Weights of a small mixture-of-experts language model, trained from scratch on English Wikipedia.
Size: 11 layers, width 256, vocabulary 14516, 84.5M parameters.
Experts: 40 experts in each of 10 layers, 240 SwiGLU neurons an expert, 2 picks a token.
Training: a variant of SOAP for the experts, 412M tokens.
Below are experts of layer 6 (counted from 0) of a mixture-of-experts language model. Rows are named router (the router's row for the expert), gate (a neuron's input weights, with its number), up (a neuron's input weights, with its number) and show model dimensions 192-255. Each number is 200 + 30 x the weight over its row's rms, rounded and kept within 0 to 999.
Before each expert's rows: a language model's description of what the expert responds to; "gets" lists some tokens that make up at least twice as much of what it gets as of all text. This comes from a sample of Wikipedia text that the model never trained on. Tokens count by the router's weight.

# expert 21
Description: Middle and final pieces of names and foreign words, often French or Romance, such as Cla(ude), Ol(ive)ira, Her(ze)govina, block(ade).
gets: "o", "a", "e", "le", "er", "ie"
router,218,223,198,144,197,227,243,204,193,225,218,244,170,190,133,193,196,213,107,247,190,172,187,233,171,172,276,196,205,186,134,253,176,187,215,164,219,207,247,215,216,182,262,235,191,184,287,200,230,118,147,201,201,229,204,199,221,195,218,291,243,229,184,216
gate7,254,195,208,189,224,173,192,169,236,158,206,172,194,203,229,218,196,154,248,231,183,168,195,230,235,196,207,147,196,170,164,167,204,163,191,155,121,212,186,215,191,244,163,198,168,186,230,216,164,244,210,175,206,253,213,126,168,192,204,199,202,211,151,190
up7,209,203,227,201,231,214,160,195,247,162,249,210,228,167,234,160,236,188,224,226,175,210,214,228,219,152,185,179,200,132,153,231,196,224,165,182,127,243,191,213,189,246,233,176,194,168,193,182,186,245,180,176,172,240,219,243,176,188,205,193,199,208,155,198
gate8,252,187,173,207,274,172,203,268,174,206,169,177,219,181,223,227,220,218,210,134,192,207,204,172,202,174,224,257,177,216,203,159,160,255,231,196,200,200,164,229,201,250,196,190,190,253,196,227,190,184,198,211,222,148,212,216,192,204,196,180,197,283,215,244
up8,196,213,209,145,223,203,204,181,235,195,160,195,221,147,224,218,242,150,170,203,166,214,190,169,219,184,202,259,171,237,239,229,188,171,250,197,203,227,224,218,177,199,203,259,183,199,228,204,241,217,178,238,203,150,259,217,185,119,212,176,151,191,232,134
gate9,164,168,147,193,210,158,170,191,205,214,238,247,224,197,153,244,235,195,198,233,185,188,232,210,248,245,211,185,140,214,235,158,260,227,222,236,223,172,202,220,222,196,202,203,200,246,248,215,137,239,210,185,194,243,270,168,207,231,197,168,240,218,196,209
up9,190,185,200,220,198,232,176,192,116,164,155,227,227,211,234,172,222,212,126,187,225,214,240,234,214,217,239,192,233,208,235,193,242,239,190,174,188,184,206,230,178,174,182,234,223,211,206,200,209,267,193,173,184,198,215,193,240,144,195,181,254,179,227,232
gate10,232,219,240,191,210,232,205,170,213,214,206,199,203,195,151,242,237,203,203,167,189,190,207,200,216,160,232,186,163,189,198,188,115,265,216,140,200,241,220,172,202,177,212,194,175,227,181,197,236,199,197,193,156,209,216,155,239,240,244,279,186,186,184,136
up10,201,174,193,245,225,223,231,252,183,213,153,209,296,256,198,191,147,228,208,140,178,266,201,209,220,243,207,202,277,197,218,221,247,222,176,213,190,224,182,221,197,210,170,174,207,177,239,183,197,176,158,219,213,239,174,224,191,163,269,171,222,205,196,164
gate11,166,220,176,222,189,169,255,185,169,194,187,248,195,172,205,188,228,217,135,187,221,197,179,189,186,143,191,196,170,235,162,246,195,204,175,191,161,206,220,212,201,239,235,188,220,237,236,227,206,176,202,154,205,169,193,127,206,205,206,193,272,232,238,205
up11,242,151,199,172,230,203,164,192,201,207,167,187,205,191,196,159,228,198,232,214,160,206,202,196,201,196,206,253,261,141,231,203,182,187,206,249,205,190,248,188,186,178,198,196,229,184,195,174,165,232,181,218,155,200,238,264,226,196,177,207,129,199,168,189

# expert 1
Description: Colons, semicolons and commas ending items in lists, infobox fields and score lines, such as Traded as:, 5);, 3–6,.
gets: ":", ";", ",", " –", " -", ");"
router,204,275,211,232,177,252,288,221,221,223,204,219,161,179,192,214,252,195,225,237,216,246,196,188,143,234,168,163,253,225,254,209,207,163,203,129,230,237,194,172,187,165,183,207,176,201,195,218,236,243,163,137,198,200,222,267,184,224,210,242,175,142,161,224
gate0,201,253,171,232,145,223,258,185,224,220,220,177,209,195,173,216,172,229,160,208,212,188,191,162,221,161,226,197,190,190,235,155,142,165,235,152,191,207,209,185,249,163,154,192,218,249,205,246,230,187,233,198,147,240,188,212,187,240,232,253,142,165,207,205
up0,188,193,213,181,264,186,193,182,185,233,197,152,233,182,225,181,153,165,205,293,192,187,204,159,183,238,176,206,181,163,235,215,215,264,150,217,150,199,201,228,115,244,194,156,181,157,254,182,208,252,224,197,221,202,245,181,198,148,125,206,239,241,200,231
gate1,228,205,182,174,273,237,201,148,215,155,200,183,236,188,188,164,201,207,185,227,239,178,223,185,231,220,212,181,217,258,237,183,156,254,230,199,270,168,217,173,194,199,210,173,197,203,233,194,234,192,151,188,179,215,204,220,248,252,141,207,223,186,175,211
up1,148,184,132,208,162,169,176,208,161,254,195,202,212,194,258,212,180,190,249,202,192,245,207,138,186,239,174,232,181,167,217,173,217,176,203,245,214,190,143,176,188,168,228,197,148,219,171,229,244,166,165,263,239,178,210,139,220,186,216,210,183,218,242,195
gate2,223,220,175,249,215,201,241,194,233,160,225,196,242,217,202,192,247,167,174,136,196,239,198,184,194,209,181,194,160,148,201,230,168,172,217,216,208,175,224,165,189,176,186,175,220,208,226,242,213,139,246,178,134,232,189,230,162,170,173,196,191,164,250,221
up2,160,195,217,164,208,220,218,152,229,199,224,167,215,201,175,180,240,214,233,162,226,197,160,157,226,170,199,163,181,189,196,173,252,248,196,202,194,211,246,264,239,203,224,203,231,211,237,195,169,197,128,197,234,210,194,178,231,204,219,160,198,176,196,212
gate3,219,142,171,202,201,236,212,198,195,201,198,198,210,205,195,226,194,228,143,192,178,200,247,208,208,198,198,231,221,145,190,216,182,165,248,153,216,190,229,178,250,250,192,217,195,203,207,185,195,204,198,151,234,219,190,227,212,254,193,178,231,128,182,202
up3,169,186,166,205,199,219,176,254,178,167,224,191,172,213,200,122,188,224,229,215,215,234,218,175,187,188,186,189,202,242,193,190,187,182,233,182,196,218,215,185,215,206,189,230,188,209,124,173,249,189,276,232,247,230,232,180,200,150,260,176,227,189,244,135
gate4,267,204,190,195,235,180,220,175,204,212,171,184,219,193,212,168,236,269,176,207,194,197,173,217,187,164,200,228,231,194,235,272,200,223,190,192,169,190,225,228,189,178,150,199,202,247,165,240,182,189,260,160,169,190,198,179,216,200,221,197,233,211,194,182
up4,204,161,180,212,231,144,180,203,193,228,215,197,213,156,195,201,251,221,198,209,200,142,215,227,216,197,213,184,223,218,165,261,183,179,178,215,228,237,204,187,202,226,192,175,194,209,145,180,208,166,238,215,200,183,227,201,158,167,180,214,241,202,182,203

# expert 25
Description: Numbers and blank cells in tables, scores, money amounts and addresses, such as 48 in a row of figures, $43, 7–4.
gets: " ", " 0", " 1", " 2", " 3", " 4"
router,126,206,233,200,186,234,226,212,188,276,243,184,140,248,167,190,243,208,238,187,222,205,178,178,151,152,217,171,228,177,173,235,202,134,202,143,209,204,210,252,215,193,209,220,178,244,180,196,210,166,164,200,247,181,234,205,182,205,171,208,228,192,191,172
gate0,219,230,188,240,173,118,218,169,190,179,214,218,185,253,223,166,213,202,176,199,208,161,224,197,263,185,189,271,173,157,197,257,218,233,186,158,186,230,226,207,203,220,179,218,182,199,264,205,199,231,207,194,193,272,209,208,177,217,222,174,231,237,222,193
up0,194,206,157,198,194,229,199,136,200,188,171,185,200,192,198,228,233,218,205,209,168,225,211,227,233,247,166,219,179,193,215,207,202,191,228,206,164,146,218,192,197,154,181,142,240,160,170,165,222,224,208,262,212,199,237,155,222,190,249,154,178,227,235,190
gate1,186,222,216,199,217,183,229,168,223,219,188,174,230,172,183,268,181,133,240,230,235,148,201,242,242,196,211,124,163,206,214,186,222,243,209,242,196,232,189,143,255,167,208,214,183,239,176,203,197,180,191,154,161,226,161,156,154,164,167,233,216,134,194,153
up1,176,196,235,232,223,155,168,176,217,171,206,222,186,232,166,165,245,138,230,242,265,183,187,230,216,196,222,181,236,196,158,236,180,191,193,127,168,148,223,229,236,164,216,210,203,236,143,234,175,185,204,198,187,234,211,173,203,231,174,171,186,137,191,206
gate2,194,141,210,210,164,211,203,187,188,250,184,229,195,162,200,189,228,197,255,146,198,194,208,234,225,251,137,208,199,199,150,195,207,200,182,165,250,249,216,157,216,164,216,160,157,169,220,208,207,175,189,178,159,237,209,211,168,157,188,220,133,279,202,167
up2,206,199,234,233,208,173,192,215,220,172,214,154,223,225,191,195,207,156,247,187,168,219,234,238,176,216,173,222,206,268,194,192,193,183,188,212,237,227,196,178,218,154,242,200,185,204,172,229,239,213,213,224,202,206,226,201,234,179,179,222,122,224,191,118
gate3,174,187,212,215,184,191,205,215,170,243,175,267,186,208,235,216,179,214,229,224,119,232,204,218,192,227,228,202,203,258,203,230,192,213,219,189,166,172,215,179,216,232,262,243,138,205,201,234,163,211,214,222,182,157,190,212,244,184,220,257,220,183,252,237
up3,176,193,205,250,185,188,172,162,178,194,226,170,208,202,138,156,267,179,162,174,197,177,200,227,210,208,171,156,224,224,229,163,235,195,239,160,188,201,160,190,199,224,184,212,168,190,136,222,153,203,222,243,175,186,191,148,191,203,204,149,215,187,154,188
gate4,215,193,212,231,211,181,182,244,174,177,281,196,229,177,176,259,193,145,206,177,158,218,160,182,179,280,215,180,210,251,243,197,194,204,205,258,202,236,199,247,187,119,259,196,258,225,221,220,218,188,218,165,223,163,181,208,183,166,171,225,251,180,235,188
up4,172,259,194,179,176,216,212,193,190,185,183,189,172,200,207,229,183,175,171,216,205,193,182,236,175,182,210,143,228,216,187,199,119,217,154,223,214,206,169,226,219,221,191,191,181,184,196,226,160,193,210,240,172,236,217,227,214,202,196,196,155,263,147,241

# expert 14
Description: Indefinite articles and quantity words opening a noun phrase, such as a, an, several, many, some, large, various.
gets: " a", " an", " of", " more", " two", " some"
router,197,208,249,195,238,208,233,165,202,279,151,199,130,178,210,204,244,206,193,187,214,222,201,204,158,213,209,195,181,206,202,266,190,189,244,201,213,224,230,173,195,169,201,170,170,240,236,220,207,160,164,185,157,170,177,199,227,201,171,208,196,217,170,249
gate0,203,184,207,262,197,201,204,145,185,156,206,185,157,204,209,187,165,235,189,159,183,170,235,174,235,228,269,201,221,206,218,211,252,258,196,222,202,158,207,203,178,200,189,230,234,182,165,148,161,207,181,191,223,198,169,223,187,170,199,240,219,175,258,266
up0,211,158,193,228,191,206,190,200,197,212,163,182,179,169,214,162,161,244,236,133,205,193,216,232,200,225,194,233,190,240,177,203,196,241,159,206,165,170,205,178,124,207,171,226,150,202,184,156,190,205,216,231,182,179,194,203,221,208,199,240,215,273,225,172
gate1,180,220,204,161,274,163,192,207,147,248,174,198,218,242,219,215,189,203,200,145,192,166,166,172,213,220,263,229,227,197,182,146,241,191,192,220,236,185,233,188,230,186,116,159,156,198,235,164,174,184,157,216,192,183,254,210,213,191,189,219,194,155,194,196
up1,186,211,191,188,200,197,202,168,186,187,243,124,200,198,155,201,219,185,230,203,183,227,243,193,175,196,199,219,200,190,182,159,193,201,262,155,235,198,181,199,257,191,181,208,244,179,195,195,196,181,221,228,187,234,166,185,236,186,153,199,233,179,227,214
gate2,191,198,152,183,218,209,176,170,254,236,184,192,177,153,187,217,232,235,194,212,163,206,238,259,166,161,256,264,225,251,195,225,236,233,185,201,252,175,206,203,121,219,242,168,176,235,180,236,203,144,227,249,177,231,217,174,191,213,146,119,157,185,232,178
up2,212,212,217,165,205,229,218,173,183,211,294,236,223,206,170,189,188,185,196,233,202,218,218,211,197,165,138,153,193,200,175,140,196,207,207,171,247,198,276,227,186,212,172,210,239,189,194,139,250,196,194,132,200,221,140,236,228,159,187,228,229,199,150,183
gate3,209,240,186,197,206,161,157,150,251,184,199,176,115,159,261,261,217,213,186,222,198,156,212,211,171,140,201,233,152,236,197,177,207,170,210,199,182,159,223,184,171,194,205,171,203,179,188,221,218,198,204,221,250,216,215,156,124,159,166,224,217,185,240,223
up3,275,222,187,232,178,213,192,148,259,213,171,198,125,188,263,220,234,231,153,168,138,219,201,221,197,152,180,212,144,219,199,183,197,187,223,201,161,187,218,205,174,162,215,178,175,193,177,178,218,223,221,205,212,220,195,136,183,179,179,240,222,216,279,195
gate4,249,213,153,208,215,177,225,147,218,203,175,211,169,187,180,167,218,236,223,193,185,183,227,229,158,188,168,191,211,202,188,183,183,199,207,132,247,152,165,239,189,218,213,175,178,163,160,195,179,285,178,166,135,181,152,197,183,238,171,134,240,163,204,170
up4,202,160,203,199,186,234,223,221,182,156,217,208,214,206,233,202,194,205,196,190,215,206,169,157,218,186,238,197,201,194,223,174,209,232,202,190,210,214,160,92,212,232,207,220,202,252,227,248,171,157,196,196,197,192,221,166,184,216,258,251,178,232,216,249

# expert 13
Description: Infinitive to, modals and main verbs after a subject or to in narrative prose, such as would, decided, began, offers to.
gets: " to", "ing", " for", " would", "ed", " can"
router,199,229,180,259,180,196,193,215,229,193,225,217,210,202,177,238,225,181,196,141,240,134,193,201,241,204,208,220,190,170,223,265,246,245,200,154,230,196,215,221,180,189,192,197,185,255,271,225,172,163,194,215,196,160,191,208,211,198,203,274,211,239,185,208
gate7,172,183,217,158,212,169,239,261,174,201,181,212,183,172,197,246,178,169,134,174,236,188,193,196,203,200,169,257,129,205,185,261,181,188,214,213,178,250,203,181,208,212,183,181,149,218,209,230,120,204,178,231,189,220,174,189,225,205,258,209,188,172,206,227
up7,248,179,223,223,198,179,216,127,227,164,201,207,181,232,184,160,220,203,264,268,218,241,213,168,130,204,232,139,188,173,194,182,257,177,176,162,211,161,198,176,150,232,239,210,269,190,184,204,246,192,224,198,218,164,163,174,219,169,202,236,206,287,189,196
gate8,182,240,170,218,181,196,215,208,171,185,175,230,189,233,185,218,237,263,235,230,161,191,181,203,205,220,165,223,223,199,197,214,224,229,225,220,149,195,197,181,211,224,253,173,229,191,171,207,140,227,185,148,233,225,212,169,188,234,207,146,241,232,143,174
up8,161,187,199,245,163,212,202,205,132,197,143,193,164,171,175,164,188,176,274,161,241,164,177,233,178,177,267,172,200,186,200,188,220,175,154,153,162,240,179,215,230,232,172,174,202,142,180,147,274,238,139,181,166,193,181,221,129,196,171,184,199,244,218,156
gate9,251,201,203,222,184,105,205,147,197,165,200,191,198,210,191,254,208,212,164,243,276,157,211,219,217,214,158,183,144,168,137,213,237,217,184,234,270,189,239,239,215,205,200,146,226,226,161,249,279,211,181,189,177,200,200,215,183,158,209,196,146,186,195,204
up9,186,158,162,222,199,153,254,199,186,223,212,189,206,214,133,235,189,225,177,257,244,197,233,198,203,161,193,183,184,180,169,222,218,222,168,197,228,202,218,240,166,199,210,208,199,259,185,233,215,159,140,198,217,216,218,189,176,189,150,206,247,227,224,206
gate10,149,220,243,188,206,234,244,199,176,188,235,140,192,219,252,193,215,199,193,133,179,198,223,192,194,171,223,185,295,221,221,259,172,167,249,199,222,172,212,206,208,245,190,254,218,235,213,138,190,197,196,160,177,173,198,143,216,197,178,185,215,164,234,185
up10,183,197,203,235,276,223,192,118,187,184,231,223,159,231,199,219,235,228,240,189,186,209,228,206,177,190,229,171,184,155,226,186,185,273,184,169,231,247,231,192,179,171,174,166,154,208,174,240,205,162,240,169,196,196,217,185,158,174,231,193,240,193,192,193
gate11,196,224,201,202,215,174,204,228,210,155,218,237,164,207,189,215,202,190,195,194,247,186,247,244,166,147,208,210,231,233,189,262,246,204,163,163,185,207,169,191,177,251,183,210,174,167,202,216,141,178,188,156,218,278,190,178,204,178,160,255,189,229,232,220
up11,164,199,179,193,147,182,242,252,239,239,246,218,188,136,194,186,250,216,189,237,220,139,179,187,201,213,216,172,208,191,181,201,227,199,188,195,180,201,248,122,227,229,244,215,222,204,197,245,214,159,177,223,200,190,225,243,182,204,221,178,191,188,179,239

# expert 4
Description: Past participles after was/is/were, like built, owned, born, located, released, plus in, on, for and table separator rows.
gets: "ed", " on", " in", " for", " In", "In"
router,204,223,155,246,233,221,208,239,248,190,219,201,183,186,188,182,184,223,230,195,182,160,191,183,164,225,202,149,247,198,243,229,181,205,229,184,179,189,244,204,164,195,200,153,165,222,199,174,176,252,213,220,160,200,198,218,184,182,231,206,198,169,163,223
gate0,202,257,166,236,186,242,222,163,220,160,223,227,163,193,219,159,239,195,196,183,181,172,198,169,172,267,189,187,217,174,164,189,154,206,141,227,209,141,215,206,251,250,260,169,154,177,176,214,173,169,211,217,263,233,197,207,180,205,234,150,184,190,161,202
up0,202,180,231,204,264,176,208,162,197,210,155,138,278,149,187,170,143,227,204,173,212,228,234,209,224,150,239,195,228,163,211,230,215,188,205,200,152,187,206,162,189,200,184,275,223,198,180,198,233,166,199,188,176,216,262,183,203,217,165,205,188,208,176,241
gate1,159,197,177,225,247,225,186,247,273,188,235,221,154,195,167,209,182,216,201,229,139,122,221,163,202,117,226,227,180,199,165,168,204,240,190,165,239,202,201,165,144,209,224,177,200,138,199,228,219,190,161,221,228,221,213,203,196,194,230,189,210,210,220,247
up1,187,221,186,257,212,176,189,244,169,184,258,212,224,211,229,231,216,192,172,136,176,142,260,256,190,235,204,188,185,195,216,238,251,138,150,169,223,229,222,188,197,235,286,198,224,128,182,220,162,224,199,155,196,180,182,198,192,216,142,190,180,197,118,163
gate2,217,208,176,178,180,213,218,220,227,207,225,169,172,134,177,179,210,173,196,238,158,207,174,232,176,207,290,149,184,250,129,194,231,217,233,132,212,225,185,146,196,240,241,196,173,227,180,208,197,240,212,191,179,199,218,219,137,227,188,203,185,205,191,174
up2,194,242,207,173,199,207,192,201,197,222,264,171,175,136,166,250,266,210,170,221,139,242,189,274,213,225,261,183,203,208,159,203,223,201,178,146,158,210,190,178,208,203,188,214,199,235,235,193,158,235,194,189,236,256,176,140,168,200,164,248,233,222,236,192
gate3,190,182,229,187,192,224,143,160,226,218,168,188,159,213,213,127,190,137,188,200,214,201,172,168,161,224,198,238,192,165,192,198,207,180,172,164,193,201,203,198,192,188,180,203,196,165,200,250,173,114,254,159,229,225,181,163,215,159,199,208,201,169,233,211
up3,195,166,204,244,189,203,192,224,164,104,207,196,227,237,247,220,224,215,157,159,236,212,215,224,170,217,211,192,176,176,259,223,227,201,202,232,213,182,169,240,257,207,143,232,212,183,165,180,198,196,206,226,170,222,214,184,273,194,210,183,218,208,211,217
gate4,220,189,179,236,174,200,217,177,211,145,244,176,131,172,195,188,194,215,164,231,267,217,215,176,213,198,206,206,227,181,226,199,146,249,164,192,183,202,193,183,186,243,185,176,223,134,226,215,208,212,192,215,236,177,190,213,207,224,159,177,203,152,215,205
up4,201,139,196,219,172,243,142,203,191,138,204,215,187,194,217,221,238,189,206,180,209,216,228,200,140,189,229,221,248,234,242,171,286,207,174,159,177,222,186,195,212,209,134,223,232,99,242,232,210,204,173,219,203,181,155,192,159,194,201,241,218,190,232,241

# expert 39
Description: Table cell pipes before names, infobox labels like Born:, name:, Genus:, Website:, and heading = signs.
gets: " |", "-", "|", "=", ":", " as"
router,176,208,206,218,207,204,229,221,191,243,163,206,177,228,233,248,322,201,196,167,175,206,249,187,204,190,230,176,186,187,244,254,197,236,219,115,245,201,215,154,248,264,227,188,138,219,159,161,220,211,173,145,189,255,213,202,194,197,196,195,224,155,170,198
gate7,212,177,211,225,181,212,299,207,195,184,209,206,145,170,205,242,200,218,185,226,237,209,175,198,166,203,264,256,191,193,182,242,235,222,193,189,212,216,248,201,197,134,187,189,171,236,169,234,208,245,204,220,204,263,187,209,190,246,226,178,184,172,284,201
up7,192,167,183,206,233,152,251,185,184,171,190,211,191,245,208,275,172,231,160,209,190,168,173,200,176,174,275,246,201,227,254,188,178,164,198,130,200,166,234,222,192,157,207,204,130,228,262,195,185,216,183,212,240,195,194,215,199,211,217,159,136,194,217,207
gate8,157,221,194,187,179,212,215,238,246,206,207,197,170,247,178,180,187,198,200,213,219,175,199,174,264,226,233,172,228,194,191,199,186,192,164,204,173,203,217,227,223,194,191,209,226,164,166,221,219,211,245,256,175,286,194,207,241,188,178,184,142,186,161,196
up8,191,149,214,175,181,168,233,175,233,205,186,182,206,211,224,189,179,199,197,200,216,281,218,212,262,302,231,182,226,265,155,208,205,196,198,243,162,230,163,196,236,173,190,191,156,195,206,198,180,194,181,165,191,273,189,200,145,219,259,183,185,206,226,189
gate9,219,210,213,186,187,187,190,235,211,212,204,210,206,218,259,192,196,239,206,204,210,168,270,196,221,196,175,202,205,246,174,210,169,219,212,184,268,205,142,212,200,185,196,201,195,184,164,178,172,157,226,228,217,197,143,212,182,260,141,124,222,186,218,211
up9,220,187,190,190,231,213,190,202,184,209,199,278,135,199,189,204,236,206,233,206,179,188,232,137,171,234,198,162,190,206,251,204,209,206,196,236,188,141,192,189,208,239,142,163,176,209,184,243,222,147,214,166,169,197,227,213,223,201,236,218,177,183,215,160
gate10,180,229,162,192,157,190,216,157,190,224,174,214,181,164,218,186,212,189,176,188,154,194,225,230,209,168,198,205,226,203,191,187,204,192,235,226,151,227,190,190,203,224,216,233,210,124,212,188,202,191,219,183,182,199,211,210,173,248,246,158,259,223,177,215
up10,209,209,193,177,185,171,224,257,189,206,178,166,128,177,190,165,238,228,222,229,180,188,192,227,155,187,221,219,209,200,193,220,219,192,185,224,216,222,237,217,228,222,183,221,213,214,195,208,222,199,146,224,163,124,191,212,215,198,206,148,251,186,204,185
gate11,218,175,177,158,232,197,198,250,194,212,213,225,217,235,145,165,216,173,200,200,232,224,222,227,182,233,237,213,198,196,209,188,176,198,219,179,208,203,147,291,197,261,218,214,185,249,213,195,155,170,254,189,210,208,219,233,238,172,186,193,223,184,184,223
up11,138,196,225,225,219,215,154,194,214,202,205,184,212,215,206,175,214,198,164,179,207,214,162,225,234,217,201,205,188,170,198,193,160,223,217,230,181,201,170,151,238,186,153,182,234,181,144,222,241,278,232,250,216,167,227,172,214,187,202,191,175,186,252,215

# expert 3
Description: Prepositions following a noun in running prose, chiefly of and in, also with, at, from, across, between, e.g. center of, imposed on.
gets: " of", " in", " with", " at", " from", " for"
router,197,168,249,282,164,183,226,170,186,238,215,236,193,226,206,212,177,243,190,145,253,143,220,185,240,191,231,196,200,188,198,179,207,206,206,159,237,186,174,230,203,248,217,225,142,275,226,227,137,184,196,147,174,196,243,122,198,177,166,184,198,253,202,178
gate0,193,152,273,229,217,176,188,250,163,264,253,225,188,249,175,200,225,186,165,253,144,159,183,175,188,190,204,172,205,196,217,241,139,182,132,185,192,220,219,216,198,142,222,212,181,271,204,121,232,199,217,141,202,183,208,189,239,250,194,199,226,115,204,183
up0,170,165,212,209,236,240,200,219,176,245,215,238,147,243,169,179,242,162,140,200,180,245,246,198,202,154,203,169,186,254,223,242,154,181,121,215,183,236,242,213,186,197,201,247,224,218,221,138,234,206,194,141,208,250,225,205,254,265,230,214,225,136,215,209
gate1,197,283,184,210,231,234,240,170,214,207,252,224,237,205,143,240,224,199,175,214,166,230,245,232,269,216,178,173,205,167,203,257,186,196,214,232,262,238,132,222,161,222,200,200,202,240,242,144,200,223,157,225,192,185,212,245,197,191,237,183,190,193,247,198
up1,152,234,205,178,218,211,193,182,227,211,191,174,147,149,174,219,225,179,196,230,193,133,177,245,239,207,169,153,208,217,186,232,271,192,202,226,226,125,226,254,206,201,203,224,233,187,225,183,209,215,191,196,219,149,212,201,173,202,210,177,246,224,227,205
gate2,205,154,164,214,245,201,172,222,177,257,177,186,222,200,173,199,199,191,181,106,203,237,216,135,187,191,152,179,194,175,217,159,208,124,245,198,143,186,215,140,159,183,230,218,187,248,258,173,184,227,186,227,220,156,183,191,236,215,195,224,227,206,187,232
up2,249,153,188,209,259,209,217,187,199,253,185,211,179,182,168,160,221,211,176,143,251,263,166,212,246,184,205,236,213,214,217,231,228,159,263,188,201,174,201,165,198,206,229,205,171,225,183,200,166,211,208,228,218,161,175,174,232,201,195,181,239,197,185,252
gate3,169,212,149,190,244,178,225,156,228,215,183,198,166,236,203,194,137,192,220,190,183,204,157,222,142,191,183,207,240,235,147,207,173,244,223,204,200,158,150,212,259,161,225,212,204,195,232,190,211,170,228,220,158,221,212,238,148,215,200,165,238,206,203,198
up3,226,263,219,170,182,201,186,214,187,222,171,214,217,241,174,176,174,204,171,184,171,168,203,242,164,303,217,155,192,166,296,192,200,168,169,229,271,210,224,191,203,182,184,178,197,195,246,211,167,160,191,209,198,199,179,213,257,192,185,206,183,233,178,224
gate4,191,192,182,240,199,200,176,157,258,220,157,190,190,181,206,176,201,164,187,177,213,261,137,240,181,231,209,227,191,188,167,221,171,176,214,157,217,214,215,188,223,179,160,161,207,266,192,185,251,170,197,165,183,207,214,136,215,217,159,168,253,179,196,186
up4,189,184,211,222,214,194,202,214,174,180,176,192,170,241,206,187,170,187,231,184,196,195,244,164,246,174,203,206,162,228,199,233,205,244,184,244,183,200,216,224,201,191,244,130,188,180,230,240,160,180,212,155,133,189,183,188,180,161,222,189,180,185,180,216

# expert 30
Description: The word the, plus possessive determiners his, its, their, her, this, and 's, opening noun phrases after prepositions.
gets: " the", " The", "'s", " his", "The", " their"
router,186,164,167,231,197,198,208,165,169,195,186,207,189,178,198,240,176,224,226,172,195,227,206,197,214,179,161,181,234,229,153,173,227,207,231,190,215,222,211,161,178,249,227,187,145,250,267,206,214,188,239,181,193,177,186,174,214,171,171,162,173,210,218,166
gate0,200,183,201,225,187,245,152,202,198,204,172,188,213,213,229,133,191,173,200,224,214,190,268,150,208,193,164,164,195,211,209,185,155,183,246,202,245,216,197,143,188,209,232,181,184,236,206,165,230,244,194,170,211,191,157,180,181,245,154,198,225,182,161,185
up0,184,216,208,222,194,163,199,213,178,241,252,156,184,191,166,206,198,239,210,181,205,216,172,237,194,209,225,215,252,176,235,168,194,218,179,184,193,184,197,259,232,163,128,197,233,190,197,193,201,102,179,241,185,242,209,198,207,210,209,169,227,225,193,209
gate1,124,200,201,211,204,137,171,184,214,235,200,200,181,182,189,219,202,190,241,160,252,192,139,194,243,193,232,213,205,193,147,221,255,218,231,155,221,279,220,207,248,178,240,196,210,191,193,204,186,200,179,202,228,242,205,199,262,181,202,183,188,216,267,192
up1,147,184,183,199,222,153,175,176,186,220,189,205,175,194,203,203,213,212,231,164,234,200,187,226,183,207,186,154,174,195,207,174,211,254,218,192,231,236,199,261,283,165,241,239,229,184,196,245,146,230,168,139,242,211,170,166,198,175,248,150,193,206,262,217
gate2,171,161,180,161,225,228,221,150,186,198,203,190,186,144,184,206,147,198,222,201,173,219,220,205,219,254,184,155,228,169,238,224,147,230,185,178,173,228,191,163,163,152,213,217,199,150,209,173,185,166,133,202,190,177,185,195,156,212,183,191,166,238,254,202
up2,200,186,187,204,251,268,247,179,225,221,143,189,176,165,170,178,170,175,216,175,197,202,252,202,235,200,205,245,198,192,182,218,171,210,268,173,180,253,190,189,159,231,181,229,231,186,210,203,149,189,211,163,197,177,166,186,177,185,180,161,209,194,212,191
gate3,177,205,194,223,204,224,227,224,169,254,187,191,240,166,179,228,203,217,131,203,204,231,223,232,213,195,214,239,215,216,193,227,237,134,238,181,188,153,195,198,249,208,272,203,205,211,246,207,175,203,245,201,193,233,168,202,143,176,161,114,220,204,212,184
up3,179,195,247,184,197,177,220,190,222,151,235,230,192,269,210,194,201,161,244,245,220,219,162,180,197,214,180,138,183,143,157,168,157,269,171,180,224,243,227,193,195,229,206,187,200,201,139,212,197,202,221,207,203,156,237,196,231,208,225,251,186,211,190,246
gate4,177,193,195,212,171,159,250,187,193,134,199,173,216,204,251,165,229,163,201,243,239,196,262,196,196,160,203,214,202,219,235,227,252,248,170,156,141,160,227,241,209,162,210,173,197,243,159,208,202,238,200,214,211,185,218,181,231,216,270,225,198,215,156,252
up4,225,187,197,214,225,195,179,210,217,198,202,187,158,216,179,246,185,204,194,147,248,201,153,208,173,229,214,202,271,192,212,240,148,209,195,207,181,279,185,223,198,270,215,203,192,129,192,190,164,153,273,197,159,199,223,241,156,183,195,164,173,251,184,174